From a checkpoint of a small mixture-of-experts model trained on Wikipedia: a sigmoid router.
Below are experts of layer 2 (counted from 0) of a mixture-of-experts language model. Rows are named router (the router's row for the expert), up (a neuron's input weights, with its number), down (a neuron's output weights, with its number) and show model dimensions 192-287. Each number is 128 + 32 x the weight over its row's rms, rounded and kept within 0 to 255. Numbers have three digits each.
After each expert's rows: a language model's description of what the expert responds to. This comes from a sample of Wikipedia text that the model never trained on.

# expert 25
router:088167101162079107156119174135085152139109117157103183076146094120097089140117179135143173123143149116104135114128153109149122126067180069154122132137090180151066131103149185180147112160119123163092141116095147090155084128130141183149137132126140141101142155110120096136143101135112086145
up0:047138137157106131119180121103127130021077094173113092111173134159135102146179192129105180108143141171101138156107100143139146125110120164151169107093156091070128124135134166167132124144106124141069019147106147093160168123140143142094094116140066064122155144136118117118147124102118132081
down0:141112175086139082125144083172066107151101126119144119125139131130129112142143090117131177158148128105107158069141110174197122110150147134047093135108174094123159137079130129112116116103176092113119134117123118130120110107114163137186121145148113140128046140163140126134151122180135089161
up1:114091121098137098143092162145111172113147117197164185109168100088104143157090189159152156092140096162104159159160170142114122110120156091087201154134095142117170154153178146109120094130126095127149139111083112084073196118231113134154173098161120190131120087110213090126171072078131186110
down1:136143191081169144176194125093169174143083131085172148120104128102132101134110119175165107163070152098111170079147131062134148084133131130135078037151083132106196174181139118131134122139141125114137155166157124079096173155140165086093114178134151091138133112075154154150141143069122175137
up2:105161127147139178162119147147129118151127098116111135153129104168142135136164110161137158157093070095142131108155148133151071117101105099107084104127155104125112089043103165117120122140147103126155119135089122108138143179159154127101077116129102132135096096129124141221088118214136125122
down2:157149142145141148076158123161121083130212092156106131136178165131117162105139147112172179059120176113163130133159088115143133139135140113075206130127101171115082150155144107140102064129169104110120088106085057152125070142161148163120106092115123155068138116172140147089242137182163104129
Description: Digit groups completing a year after a leading 1 or 2, mostly in tables and lists, such as 1-913, 2-005, 1-959.

# expert 54
router:094161145149118089192106174056078114088147127127106197140062091123153106147137176117167148099150138124097130079085147083143120124121176101102141160161111158146121142102158115123159088124101151164114164124162130137157064151145224103119159172108180158160129139106116130180173092187132160092
up0:080157123151123118150117118128116112084087103144133118132179157131103145133178172075096199116154165109098157128100099134137117081125103119133161141054176143094133128126126146172136120114133082139101082136101093076132126121137138174090111143129055115129114158118138115109164127121173171032
down0:099100138125131118121162138128152155097125117103114152127140108164086143134109131157126099145115085084163087095085171173146086137158116134197195131057108094143137135120101117125140106110113114131132125136098104116080093122131069119166101191183158080186114112155114169154098119145139080192
up1:099089121101141124074116140115068107124138117179145170102208118087137140131114194122130138147110067155161146120145119145128137074162137105146156098072105155153196169106170102125144095102098132149158116110171112108074129117172179122157169100145117130123087082139183107131160075113090167063
down1:140142166134144113145156126169122104142106124141117144126099142097137161109148086133140071103121141125125122129161164135064186152101141080131066094122083094142122166135096076125122211120145160182136192184138162132119109059131124137064108148134117116133135128085108154124142150063110164159
up2:089192124158104185154153109176109103117154068140066118154127152173117154116148141141117162124085059133147117097126120100187088174092090132138077087139137085115106103023117143172144141144117127145159116162095132148128133204129189125123106087077145164180106124133138142185124122178150114116
down2:143138088136106159115149237175134112089208137098098080142149147160090109122155095162172158127096126180154103057081098106106136101121058147113131123089134141138163172133133141113115086107091212126149129087127124125091125138183162124129145141130086142145122119118079177169192162136117128172
Description: Month names followed by a day or year number, such as May, December, June, plus mid-word pieces in names.

# expert 30
router:112158117222059098146139130092094167151130154116095178096104154101172105147103122119170142098153124175115189167175189110139102101111113093070153131122065146120122155125100112132156121162128127117151122162171146110124158159030070110177143137154085153101157110130138135093131097082121116053
up0:102091098205132107163142150134094153070114097110170106128135156111134146157198177132145212086174148144111121171109132094136104094118111155151180121069172119069124151133121199135145115112080102165076079161128123141167126121141125148054126126101047138146098127154097154124103111115136157054
down0:169145127103122114117087179155079130164114119093159162136127174092163092090099170107132151180098116170126090101099114170085058132157126095102116153130128143151182175142104128089079096123171115115118056174109129138047102109240093188156135206150155134134092119073154082081116112102174105138
up1:138124111104124095105141172122127203081159065164107162111185131118179128122097170150097161102114092153164207147176135154107122088084107070163126128112120130137121218111180101142157064117112123181196128144111152107096165128116204124197173131174137114148133135159180101097112070062125203111
down1:134223132138136158107084150117148119168083196144111107097148091119121138102151113128194085149110118092135122124126164144161087129086138166122218154140167129115101143157101100089138158154152150127159113136143155083126112086124153100160186127119082148180166145129148115125134172106092112089
up2:096148155144150169156128096165130121128129047151119114223119103149139158071167130123075188138116068090141087104098126146164111113086101152093150067089124096125126123070109148167127151131131134101141154146081100164141133160182152111111127062131105158170109105060138147176139124206190124144
down2:109145101099154113107158174176235158152129096189132104123145144125161154115140133142078183127114117164153085195149123105047087159118121144101120150106116091109105215131145109150154141085146129109141122141150153151188128158147166167132088127142110149060159103126076059097186160127068125098
Description: Nouns after is the or is a in opening definitions, such as son, daughter, sister, species, recipient, incumbent, plus headings and =.

# expert 26
router:162134116139127124179076137078144111114110088184119151111063101150169084136164125148127113087143141128102152124141148086111096125085182076089204171201176109168108135157088153123158085130121132089144113190134092131149120169158165075120140173165111185170053081111107075148121126213093067128
up0:106145097083125127058140159092121167113096111151109129145124121077141126171135194133142171080163137126121093117121091114171126090126123110171114088102165152094112142116125138136146117116096103147105096173133121097166107133167159089053153120130058128108099159167125151138132117111114118079
down0:112152115212157151079151135110154138089131131101116150108089181069087152099149126074152157167075148130175109098171158170173132091094071149128250124118151141185178097146180138156159078155117086161145141116146116108115110104116118178141103127149170109112096097128128094130103115112218093084
up1:098108128132144083122124171121104159116123082183126150153211181146146126127110164167118140098072086171153188146134132099116141112111150158166186093063113143139116147073131117095124157124099089106147124064145156159061179160180140138141145128131134111173133111163222130129168072068134217035
down1:137149118133089133146144106206125168137118145165155064125123056127128139114135088111113100163123120163118181092092101054113148127137122108153085120129133185150138132143163061129114111088069162122131130144139154182105170135133097072067130147122121138133137090122177100112115058150077144119
up2:126195119143124187153126109156083095094129099137132128138110142187119178112152135123135145122123108047159143140070152136160093143120107128135115152130176102134120130019077151156133130136154103067159150167091115114125112175133150127114048108111134149162113095113115159171113110192142120153
down2:123142104123135185137136119118143147171208183105114165114176152123116083146187156169105153092121135146157089118138113201098151131117089143111132108134108105135107176081146110105131082141140071111068108054159121111113097203117174088141095164079174094041141105172085165132196131131097141128
Description: Digits in tables and track times, ordinals like second or third, and pieces ut, ig, ette as in future, Futaba, Fayette.

# expert 14
router:165180101140069162137093161071078104149117119160095153151075091155112135084127127148161119124127141145080091189148156111135144100096153118112172132141112177107074120189088178099092086144123121110124140154105167140099139155074098078110123131066167170098075154094173118145138135168084081083
up0:124145140145114162135094113110121134067143101144109117169142167119139110108194163169179182093152119122143161155117125118182055083152080140161153099059186152147115127155107136083135092087125088148099052150106166118191145155113140090080125159122071129171141145103095207087203119133126119075
down0:157129044100084112101102088147113108087127091098140157151086175173176134082172127100112109116118117130138128169146108124108137049094105118135155108108131132156116082122064112121184118144106133180133085087161125139115073106106131169145135134071160089136064084068141081105142133141119099164
up1:083116104082161111096153147137105162103145124176138160152186148111161118119089197133108174107078035090138176133159185186143134094098091088149144083087087140109085193123134117142140139129120162143172159078142130123078182164142136144169159144132158121135169112139191097129173076072105185077
down1:157140153124128118130161174131111135153141075100124150124123117124176166114107064071128119150078129120157151101054153074124150095074118210158126091125223144140148125209142080121125195129153137113184188140112119062138181096071205115104162133097113149121195185186149175094209161108079210145
up2:108172130109118145114138118157114105147081082144086123160094118163107176162179116116071223149185115083168127141157114108165061115087096137131108103101173076122138123043088160141105130133152116123172131134098113145124118189124188132099141115128134193190099135091159139160134088151112144129
down2:153152121155110154137111161154161086137172093137128160125193088182159150079144155091092165166163133164098118134072156072098163189113135135108151096119137149131072124150071131113150101141107129151164106075160126125131151079172144137156091076095124159146106173134140113134163110150097087141
Description: Final consonant pieces of German, Nordic and Czech names (Heiligenstadt, Messerschmidt) and line breaks ending species lists, tables and year ranges.

# expert 48
router:125128080187167106131061122037090172150126135180129153196068102160152123084132174148129125083144105182113108135127138107115148134061153155160121061167110151121159171141134112094144115127127141096109113174183114122140150091147094078153124118087116178150099110170111122176160135182129098103
up0:117092065165077124124086130121136136084094102167112107146134175073199150114164198118160165118177127126148176132078122120133135082139170139140150062092148137119088123109120146158159163058133073116079074154128110061207164148151097130107126104127069121130112119151122131110184123136156150096
down0:109142144108143143101181097126113129137074098085067177171108032144134127110099120124085138148075104186121167159084139159136106138078138168125159141096141095103122112115141153084138085126122158135136074124120169128048130132111127176118080175066229133155123166143112142133160094114179184115
up1:086114113087157072069121139131083135106151129178103176113154161091148140126106178140089224136144071154159145151155145124125116104123117142172124110097097118142163154119137137144118090106138104126151120133114132120097153136171148173114134078128121153170127096184236103124121067081123204124
down1:108099181168111098115157132120172135139157117161114136082107121117127163090128097120155114130099124082152167126115071133193123122106134127126131171109130178136125077174135123155127123112098115096142170153159159127099148113121172077133141149183119100126191156118113176063112134088129145120
up2:114203115134095170137156095115085100117095099097145123168115156168116146090164126092132187161106169079127085143147098134150097126072113150120071082114160149069159120057069161120128124110162094096151123120129123151123098187180171122094065103110081131186101104112178144188112109213155084121
down2:113140149098075113100090145115136115138172091147131163144148077094143146174147106116147122148077152104166081112154105136144074120137114133181157126089148175091155108117111170081086105096148105091172161143173079126171083105127129149103136106142055133111133115149156149099175148118100148127
Description: Final syllables completing words and names, such as Man-or, Cass-ar, cinnam-on, marv-ell, plus line breaks after table cells.

# expert 5
router:128166126157097125178155229121098104095089084103131147067140123150102143083143118153122202120132180121059144181153113101111126154178167119123159144069079188114107106101128175094114087099091125157178130112083087102161109135082135116098153074145107126165083116122166151123140113126130136054
up0:106140101108106157114171118127048122039089129117169116099155122131130156118179176122170217090166137121064163127105154120125110062172128067149155155101133178062114146071097128155151108118136103129093075181148147108168167152179165109105149149105027109125114119123152126098131109116123176099
down0:106059149106119140145114099120134098131113141144115162159099128128125161105109157124169103126165143095169143084154062137169123160101155072090139149104162106092131149195182128117100082137132126113098107071074117125091119132117062162171109159087091202138136172099147170146132091131149102096
up1:055124111084147114068135136119091137171144097179139149124198167108151145137103174154086186108142101089146207153161165112145117114085115090150111112141092168047107151099161151168135190106102104101202106106104131107067172147111160149135155104174139100142121112144164116118167071053124193122
down1:194136166111152193142124115120113210164133107063127150131165075063148196165116083135145089171078145107139162129102097073118107173113131164142091147096106118107082129138136094126180196124121153132176168179160112124124155082110228115061155110094123104131176111089122089110103136116116200170
up2:113175130135103177158124147115153130138095084119071127153162114178134137101142113093119126129150131040177104126113142081136098161156070134123089093121129141130125100073078150131173118168127115108208122116095091133137103187152199185094078110138159158177104112119122155138114113148142152134
down2:089108095128124169079111190085155157152190088173101084132168149124142114144174120139172152115047153182159166115128176138107092154064089072107150151147139139146109164155119165095115099145103110154139124146195153147077101088079163160141142096125135100064134053165101028222116144127106170182
Description: Words and prepositions in species and range descriptions, such as species, from, found, worldwide, in the, plus general prepositions like on, to.

# expert 58
router:138219093157114093153088125100064148100134091143167190171099123133113147110165113138127125112171149139117072139123161113150050132088076082108162164109034128115061203169173152114132054083158138167116141159179135147125101136140178170142104080126189170150150117129092141147159096141114151099
up0:102158077188052113159108191156127127023102115136140126161157132111106145144164167167158205109187137173170179145097124113126125114116113106129181135058162124113172117113134161121119127087097082145109037138054148107125124151137099141119111101105057122133121124153124116110150096125164154080
down0:101107139165110120107109072077082166149089137112071125117114116116188087056091132128100098126042110129098100148124136139131141112091142157079116138109137088112102133128127118076141124187148141223133141114148087142149193126139153093088077125102144141114120116096177140117120088129101120134
up1:086137091140116083138140109157115165131112109189138185150177149068120106113106211109058200125147155112170181157176174119113106100104134098134110115071076125145176143115109167124158080114154128092163134118077148079103149123134148154163142114148151114134143072167171142117142063069165207120
down1:112084168098143117134147122139170065160183146127116101131072123097169149136147076180188074166103116101131128120076124101094126104096117201178142137131137120099112180094146088100066194109174086138178124166161149130141174168186113111067150154173147108132166182084149182065159169099122088134
up2:141207111162153122148135098153162153114148045161109157206128113154141152117145108128134176127099161128181102082146120097152083143081095125091104062112167115126151139114112097142132146166166148133157130101124078104147133166158137135104078071112124137159127153099163122217160092179165140200
down2:117135075107083180152173185171087067163149077141071117113152097153141114123126160151129170108131146180154139161123096137085126160110146103083175164133167113095084130141139186104163095106123146079101111074145142111205146109134122129152141130126147136104095119182154109091092114170174083095
Description: Inflectional endings after verb and noun stems, such as challeng-es, critiqu-es, promot-ing, plus table separators and digit commas.

# expert 62
router:123159090142066132135163139126127130177118104125114135111066153154174108182075121122144153141147145128115126162085162141122088092129182088115149076125056068145124169124072061105126082143161157176137125159111146149148128201126091114133071113137107154079134100070186138140110107137138100117
up0:120115117165058132114130139096097122072088149112133111096154170117120148139195160157155179068166098139167121136092120093123115073144063069145180085061143125079139157097083143160122109114083064179097056163102151097192124149130110146084119178143058159097136122144122169099099136098163146084
down0:081094125094185111158148153194136156161120117129081122169056198071110165144101144105089113130116157076169115141120115137152161090113123144105113151095089117154133119122112172116105065128136082115096152137075131109156072161210121130180108055106101126150088118098119167066178107135160105155
up1:129137157104153148117126143119083164141142092169127118122194150108127144112074187147090155145109067112148182111146165143157128083094107128174145110108101100075115178121129134151131131107126143119190115124135146104053185141111144149144132157154174130127157130197206184130141086099134189129
down1:177172173122106140129177134089136168105146157043159119126105083084113144090147102159146118085133168149163168131110098105127059148129079126133103113091164092114141189198103101108199182152109159061164166126160099149093126140111098114116054159146181127112157120126103184066141057135157179122
up2:120203116151101209139158137127112141121114079124101142146070112158138109108121109097101176126142099103160094109158173105119105136093105166106113103108164113104138115076088185155095135153132065121140154182079094136145125147154123123114086069157114160130121121125108142148107115196145120155
down2:090200133131175104094126157157188116116165119122064121157130128163162153169143131139186162159105129133141157121128165138094140103087103148137146163153105200144130115098195122116134107133145131140141163086131122141097127134176129175143180094164106098124120063168127120107179197150084156151
Description: Nouns for places and institutions after the, such as station, area, building, Street, district, plus heading = marks and all-caps word endings.

# expert 17
router:126151056187104076157099130070064149086142083148177161135145130083151088148144108150137170120115178155135145156174159066129124103127088093068117100175110154105147211094102117121120100145153154120109072143135161140083111205129112143133131155091152113074072124122150216073095109078136083102
up0:104112084162071100134154112156081126056060099129129121179155146125116142167152169148180173084191118189126164145119090134142096110148100124106200121120149139127171111110099129139131178099106098111079037153122152116169146112144113093097136129087047104179159151120122157087176132119157115105
down0:141123167143139115163134142133105145130119047103089169119122112120177148132099108108177070165118115123149192088138159086116168132129154105117211109096186142101078146186136099105077074131130124104124108142130109202065110086117103194110179136149168132158073120104110167106143112107137124087
up1:126147124078145120094093136134049119168124098174079154122166143107149152116090166150120133134111101149161142170139194116089115101132133116158158140103126133095127157080106178132141064095098119130198127103150141123072162183108157106138133157132147139109108112169197133093146061026169200083
down1:092145097151155135072140118153140120151155113118121153151130103115117141080080085106105111137100073084187096131090138111145176130089082204127141135127154164151155161158155095129147150121086134094173166092122109152119058031178147136126105147130131102148115191114107183113133153130122116125
up2:128190112149114158150172128144171128130114075151117121150116092144122148114181126140110186088129149098174144097179151120158107105072126141088108107140130126110147142076131128142098141121152098127135111119069095091102117190163163138088115080087126145191081108097122142167123100230171142108
down2:126090088059071124105104138140174201144144133182104123146168146146161137203176146115114158091117101167143051115076170115065129138089144163167139172090111126139115169116145135119134163093130124141126162137141078123147063085165148122108163171083043121118102110174107135154179164126137080116
Description: Closing quotation marks around titles and nouns for creative works in music, film and games articles, such as song, album, episodes, reception.

# expert 20
router:102148143139144084151115114109120149094111071143076192187105129124111111126134177156126135159151177165081129100103159136166126143141140116122128134172102110141099142070146089093132080112085113147110131125129147137140073139167157118139120148185160170167146167087144121112193087131083123118
up0:078156092150116125117128130139126119048095105155100151096165165109119104144164203130154172106137134115084139116095106155152147072109133145138184118076195121097153101104117138163131166147085120143087048137133129092184146117170119168107118120118074069130143148160119127132135116099142170104
down0:035082144126142119082162117106152114083104109119085163119163100157106117110099108144102136139150127099167117083139126135209107118141160097143101150109110105081153086143101137137140075094158127074149115121117101146151150149105148151159163124157140123143051111099173116199095133146106062179
up1:132100132089132088119103127134128158122175091176136194139204131106117107121080177156088136127145073140165198136199140140132109093104115087122121104120113168169161174137139125100153114104118158113191139117121147086099172120120158143146153118165113141114101128164171089146125082095058201132
down1:154120125117151154094168137158172103171140134124134113090063135081136124144086100140142088132122124070154135089115139164107108107088153124149117084128152137117193201101109080090069110066156216130092176147123092088098092060145122102073126134145179100084107133118096141193112176053102143104
up2:106184156181104168078159143162138117158141099161103168136169105110111116117178136103129185117106117097169132141141164164133123157065098107114115103146173106137111101072122136141134169134128118122153121111071150101155076160181178148130105128074073141132126082177158141189128114188146095152
down2:126108173074128154139139152134121101169156173121138153124144109128113192095176122105106177138064092122100087129145132135058114130117137190130164133157114094125101114146120074159140113134125127096145139140085088177114108137135138134121101181173116150121096132133117158129207186121075157103
Description: Month names after in or On, and digits inside years, dates and coordinates, as in On March 17, April 2008, 001°.

# expert 27
router:132145140152107116194091180034137163185124143143143165142118146104184078136154158073100133076145108152116150115172109110137147090042097092129203195206142189151124137141108121136133059148067113137164126121134089109093119123108108132143108111174125185118062146153124115104143137108154124118
up0:108105097138113184107095114084104127071085143117133103129111157119121136140158146101147188115128138159108148152102144146148131043109095150176180131070138182099169160082089159159140079082084104152089059171139153085177176157156106078089132126123046133140087139125152118115141100110127162100
down0:148131077083189111100117099193160174155087097108076185117077143147165137174170175123100094136124130158134161104194130117127139104108142118139130131108151158114123073170155097127157057124086153103126085171112128166102136126164169152121151140132189123121075185163071094084139152126149090120
up1:110094102088154114072118163120097185142116104209172149118194159124136127112096170137156174131119049075157143156161181176142137082115130081145113096124082113055137181099124129139100142120094138098184146129118137113071207140133168142151142153107160096125140121158183150112108071059134207135
down1:140107127062122115142110105125138109103161173107181122118121095103173166145151085136115068054058170112160154128116095132133109150124128165167122128115128134105133166187173084078092143161111164091138164188139104114098130055135191117094158085126105116132118165133138158077089188090094151160
up2:123150133149135168151135127108131096128109065152101147159132141134110192102168109114133195143138109076116084113139132114144059109058101128098109125138148105093148127085119192158117155151130074104144127122148077135141136213165127167105107084097124166209139117110126142169120105176162121152
down2:118125076176150125116173133091132121104155188070100159110177137112150111147132100103209151136115127187145121100128154105093097181108136137144164138143123094101093126142128083114140032125127138103103103074084091145118096105184145097174131111182111141125151115141090138159096136152125122077
Description: Leading digits of years, scores and dates in tables (1911, 2–2), plus the pieces ur and at in Treasurer, Manufacturer, Secretariat.

# expert 15
router:141146141108080099120127104134108140160099074109163122140111182139099168124105129106081186118153115110088086134097148149098158134134150102099135110166132077101130104115094133123082127094071086145184238157132125159114128164136108115151126120119107130120118109152090162124105106172115182074
up0:124099109150078147134102146139085105042074106097124110153132148120140129134207190113184204103142113180113156168091166119140124115127131158123164111119172133068094136138050190132110103077097088152104120152115153091150146122147138114075167117098070115131128121115158114117170139133153192106
down0:135110164038094147146175065159102122099213144127090176154061142131170091101088159132096138138156107130191137049133053164145098103106160123140177106074185087111075164118125122172102122155118174065149083091108146108136127111128125154135124162079124157095092113169148106052103168192168148134
up1:113134119060139101113120108114100138115166066207099200129170080124158138115089194147088121134118067096138175096163170134150103115106136102124127075090130156098105150134144111173114155101127124081220137121178121136072194137158158180146135129174179105130140114158186120111179086071169195104
down1:126133152178105192107164144117174180172166129140090097173124083122143119131102153111107133148133138080162121108106143150155119125118120160194139128107168172119134159136115098064097117127155117085135167144129126106101102122092138103098163149115167132101153104116173158105132060174094139105
up2:106135127181104144147159147145121154104120102160104137208121099167112149119206122148111183131130133093144153159174127114134098169125105125130110109111146101155140136078085116114123133131134084126193146133073120144160107172180194142118074075131150152136060103130117133170129086168180120109
down2:086094154124162090046122170176124097154146148126102085139136089132074154126201178112150194128058125140144123146180128138151127171115096165050164155133126156117115128140149162154103111151154085087190170112120064104087126134149123157118102130188108149190106126201093138152225176145129159073
Description: Money amounts and finance words in funding or cost sentences, such as $, million, 000, plus words like government, station, employer.

# expert 49
router:111192122159092060184110197170041129111113116100122184148092095066131116113131172150139160142150108163110119102159182092131139110159170051101093096131076183115092105095098086147153097141134120119129165119155171085156060187110127150103084144117150149126140137125126115110103065179113097159
up0:083163123155105147135117151145107151058104109144122076175161158172129140164171159117120190121102133176075112133102169124121092111133117178168194100090184066078095133108182146145128109095132101116077101132139202112112144171141121153133098132124100079166151169138098156127160093177108176092
down0:135123177159170158094121149095093145136113143145115163084100133123181127155091112093151190109137110140128181109149139133180085160113161184118133176126170163088160097130145123149090096133173116158156136104156075074173083126082140147173170105120138124156125165155158074153099109175147107151
up1:113123127098189126075095144148102174108160104212126155133202161114131133124082201149086160148128095141155161136131161153131124044110096110138136149109102138100156173111159124144150133091151133107162119112125114122074166162156149134142110127156165140116106071148177103091150088090165191088
down1:085141158110097116126099134158132187176166136120134124148113132064195163091106090147144135114096109081154124117122098118093120146106102152120086102147190144117105221216135062138177115103152119053130130182186121104127102087165144123081151104093118043130142156144170142126103202111123154110
up2:091176164192102185155142158146105147150089083127119133149134126174143155137176139138134195122124107066148111124102166094149068131099111108089152064131171101136116090093142162155129127138172097107179131147099098102150131175164167155073106071120116153175129106124133173208124121218090135147
down2:098105152099072134124088155119149124169199117175103121149123142130139146108166161096165148035088106118093143153145130098091121135151142126111134170151149125106122167143131122111129089146160105104098116115131138148154133174118140170134124110093135210084156140150153180124230131145188117116
Description: Year digits and month names in dates within dash-led infobox lines, such as Release date: 25 December 1-997, In office, born.

# expert 36
router:154184130155084114225096161110009136120099057173097175096117150185102070130142123152136091146082163112066140124124145061158112057081201090163193115154139141149078102182118167104094115113140117084120134172158097188099170105139143127143148174107177192150134133095131119142161145149085076124
up0:125134140192043130138125127109057127104104139077131133120125203136116162107159191147161166124133179092095124173074131097139123025164142110148134110067147162080112101098145131172118103101121066117075092145131184129171161129119142143136135112128060095081100121125123150165124127168141126118
down0:110122122125100148118109172129168175174171141077074155156157112102130183118076148118110121171125105144099127137157110189134182096154093178116122170102124122107121186130171181158181151143149180055142118151158118080123148093033083180158141050107182121152091149123122179087120062126122070091
up1:120084112105141091110127151123107151142134125150171201092217168058173103138074182139138148126119054122147199195174121141143144085156121089129117077114066137067155157082141129168137124118127147105181143096118149079098156131112148130152174157142084135096140116183176135172128062068152189074
down1:166095079121177120130191089140105149169111147124094077063141148084152222149200066120156084184135205096100146092072100116103128144135160152146136153106152141173135172153122068127122153165111201148108125085149093161112169077153203097087149146160133125141116085135136166091148143107122177187
up2:139197140135125177149163127195136085141119078155072137195130140163087177101155139109143167110147104068112119113107140115163104081085093131125092131106139127162130133038091180135132104183167098167184163103116105145153120206138187146118081096109130151163076083103121099201131099164152136131
down2:117078153083156150157112121146176132137121111111091112123197144091146151117165176127175153134088122165145138109196158145105143163129108135142158120113115144117125070201145142124146091172168130176147112055124115154103117112198144146179105137083134095108096103159124140171143137133115055155
Description: Accented and diacritic letters in Czech, Slovak, Romanian and Hungarian names and places, such as á, í, ö, ă, ș.

# expert 28
router:112128082129077087169062110125106124167155097166178155168095089160113105102113110148065149068171118123087114102126122131152126055117097081091146083162130107140126090148107125149164109154167103151125126153193135158151139143171166070133110123091184165129126154153108125131111146113128083121
up0:092123105145069137165122165099090149052097109152146144147167147140117122180190159144155212065166137136071161125116119104138095118128111150186170110092141149108138108139150141146135126098112082107066060136098115093159131130127083137148118160102084112180103137108107128095178128109152142069
down0:127072142106144159094123118103147065070073112148161174157130038111082074136177092116146050128106138135108115101098107178116106097101156130094116168121179138114103110144111070125150076128154087111120068184152146147145145080116081139143091156136175139167148165153115169170146154175124128118
up1:076091093104111121126145182119104161124145102180148164161190159082144135114084185167064129137134079116169199130139192121136131094108116103158158106108120121099137132097136121112132101128113117155191125139106147085075166107178179116158167102166194124140135143178192071126142087073158225066
down1:138167167185196127112128122138140149159154136125081139112119121113150149101137097164143138125110141124211141093103175131142134069100058140198130112130139113164071088187129035133134147114097168092163105140146132099099130169142133131100208108094114116102164112127182114093163087150104146157
up2:132180168188128166154123145155124100120132045150138197163138123142137132131165134147138196124091108087100119125146141120180094127101120121107120090152163133079119129080137141179122168176123142138153159158109110147127068155125130144091129065089141135156139165119140106194133130205180126126
down2:164100143129161138148076064138134096142181146109133138143216155165109155085156127149085077145096142112168084106116168178118131117125137139124150177172112099171138150119115083092146134155145067126119125127147056155123086194163100184152131132092094112152111106162135156182104184166165139102
Description: Words starting with capital P or C and their continuations, often in sports league tables and lists, such as P-os, P-osition, C-leveland.

# expert 8
router:107126114172081066198091126084115137155145094136157178155125129169127130111139085115075147054146134130113140165121082115136153127123132101144097142136117118163108127096128117095085131154112104172120138158091125107183169131175173070182100140095156190207069142121120148088135112158071116129
up0:075097125189109146119124137054077120086067102100110136123151161110122128122124161102145206122161118146079130167102175076126082104167110085138176108082131142110136180131119168146103050135063098143128073171148146117152172127186133129123105110142050143138133104161110123097119125155138159068
down0:135124109150159115142136111124149154122173099100097130138074162163093154135180117148131124074105111145196105146146112073112032080083114160068125125086141073154200144127133117140156083088127123116118100128128123155153153120114150098142124122135145080087097093095143077077089136129120117162
up1:109105124109169093124092135141091100116100097142131231101194171134136104138106195165095175091127091134142169197174169102134134073104092109140156118081136149122142178147157132097152126125105107141160094093124162094081189137121127148151147107170178125129109109132195120097149066104131180099
down1:153111164163185082146113174076148128152169122101115129153137121058160138175135098084142132142127165200098123132158054061088110170133171142168085096114196105138117167174174058117184119116125126091176141130125127137133111114107144107124149172127149092134183119101146137102142130068177165127
up2:138174137147093181137178137127144101122118061135103177187154141171115155151178128086122152112147096114123138076130129122175120132085085093121108124149141133145145124052106137122163169195129097105191144129096136096134128162104199149150114135091134132188114082138139135142123101161164123113
down2:117061099123066136134136114152182155085130128160108047158154178120139082099120177138152126124084105173126059174169182151107176132167169143138141213162105111089090160156156158158092075097150110137147169151153104150123109100226183106153075107117114111119042136210143084152146140195093157120
Description: Word-initial or inner letter pieces p, g, ph, G, P, as in philanthropist, asphalt, headgear, plus en dashes in season ranges.

# expert 37
router:160171104182101140134079114120149094115116116139140173142097053146187116105114158151128082102071122110131177118138123130168121148102183104102131133206191143114096119161118130085143097125101174107068118148161128157123105147102188135119089105160177163082077164063129130078121154156144074114
up0:126139122167067135171103148117091105057083104138108129141174138170115102158173183122150183111134086139143202132075120096178113080169139158159158170101141156101124126135107166163123120090100118121087048161140151115149112144112115105129114156124069092163128160081109163078135103133176185054
down0:057127104151117158132115114121151113117103169190104099153122118160127097123144171112164096165083108233078116101110094108109122164117121134152086168067137158077130105144134146090157148097116208154091101167155099104139062162169148148118171124084094145199137114110138089140085087117151065152
up1:123092111083123138106114102144044117123133087130139182106211148098147146119114173163098143077112060111176160143140144162138113122137136090173141079106158133095145187092124145128147170090114140129194160124134158068058197137133129124152125114125148110145119157133176124085115075084106203104
down1:146077165091181093141098144089160155204174126119109151117140146103134114119140114107159139166148129119161134064078123060100098067150068187147102071131113138122151241182201092122119206121128232113090149128141118155089148173098129194078060110094092101131170124131145119060158100105116189153
up2:134181132158091156163136117137163115127092069154090128214113094148112160078178142132112144176101132107148110073141126179172090106094149116121065060109158098170128108059110144104135115143170046090138119121157116155178103173171186121113099091093131143140162121123144165159135106149142126163
down2:108098110109168136130073123106160084178145115189107220110151123139158179136106194128147136128099164157127083157130112105161067156178119174113184170094160140204169140118171181195117121184144101152111068065178160146153084141145115197141192125077046159127080138215137118151158104114135187117
Description: Final word pieces of surnames after a capital letter, such as W-ool-ridge, Know-les, Haw-ley, plus full stops and paragraph breaks before headings.

# expert 29
router:176151097124090091125136165101056148088151074142150146192148119134100136090160106120169113117133173112124112126104151124123145104139140097146143103158073146149081131114172141132116099101114123116099130144116111171088102161138104134099104100113147115102138144094161111104165130121083125122
up0:118145094176094128109116175125131130076127133126153110141154114060168150167109178128200155069144138137114152155065167155163169113144128110113153110065142130085135100108079162175126087114128108112068075150131176133172153165160141114132098121087052108098148105143133138094141116134149102123
down0:109096068125181108065151081089158194104142132107119096163163104124168096108084115160122111173067110099116100150142082141105178161119139125152136131118131113105108119132103129156200076119129153157110066117182124075132144151133185163122158127059103086125112131101183133074106103100167108128
up1:119091145076128112094146096162130115104139096150160136121183108096126158130121215141095160125179064108120160144149139146110140088118163116154107088124121123125109142073121168079171120117109102129156099087109143149104142132133122163180175116167145137118089081146187125121128059074132200131
down1:132116107086083089145131100082129140136211121113121126090144146109108147141131103113173062141076125086147101122123132074122141141091131137116101109144186141182087219087148135120140152123125167145141158104167103168121105128188153124111105192104150122120150124125134146053118171139164164121
up2:106176133177073175123150133126117130102151062119108132179164069158157140076205100135114182126107118114114143101156135147165110165113096139093158110106166116119139112082093150111110153149165064103142131119132082141192149165167169151093135080112121111175113127086128148150134119215185117188
down2:125121134156113145146158150130181142126165155152152107112170114117136153121133173168132151105085120203144086142168104143086088183144077089148165112130122169133113126107121135117140095086101156065179098116130128120182090054194154140103114083120123124166147138156087111107141144161044121110
Description: Inflectional and derivational word endings completing a word begun in the previous token, such as -s, -es, -ing, -ers, -ation, -is.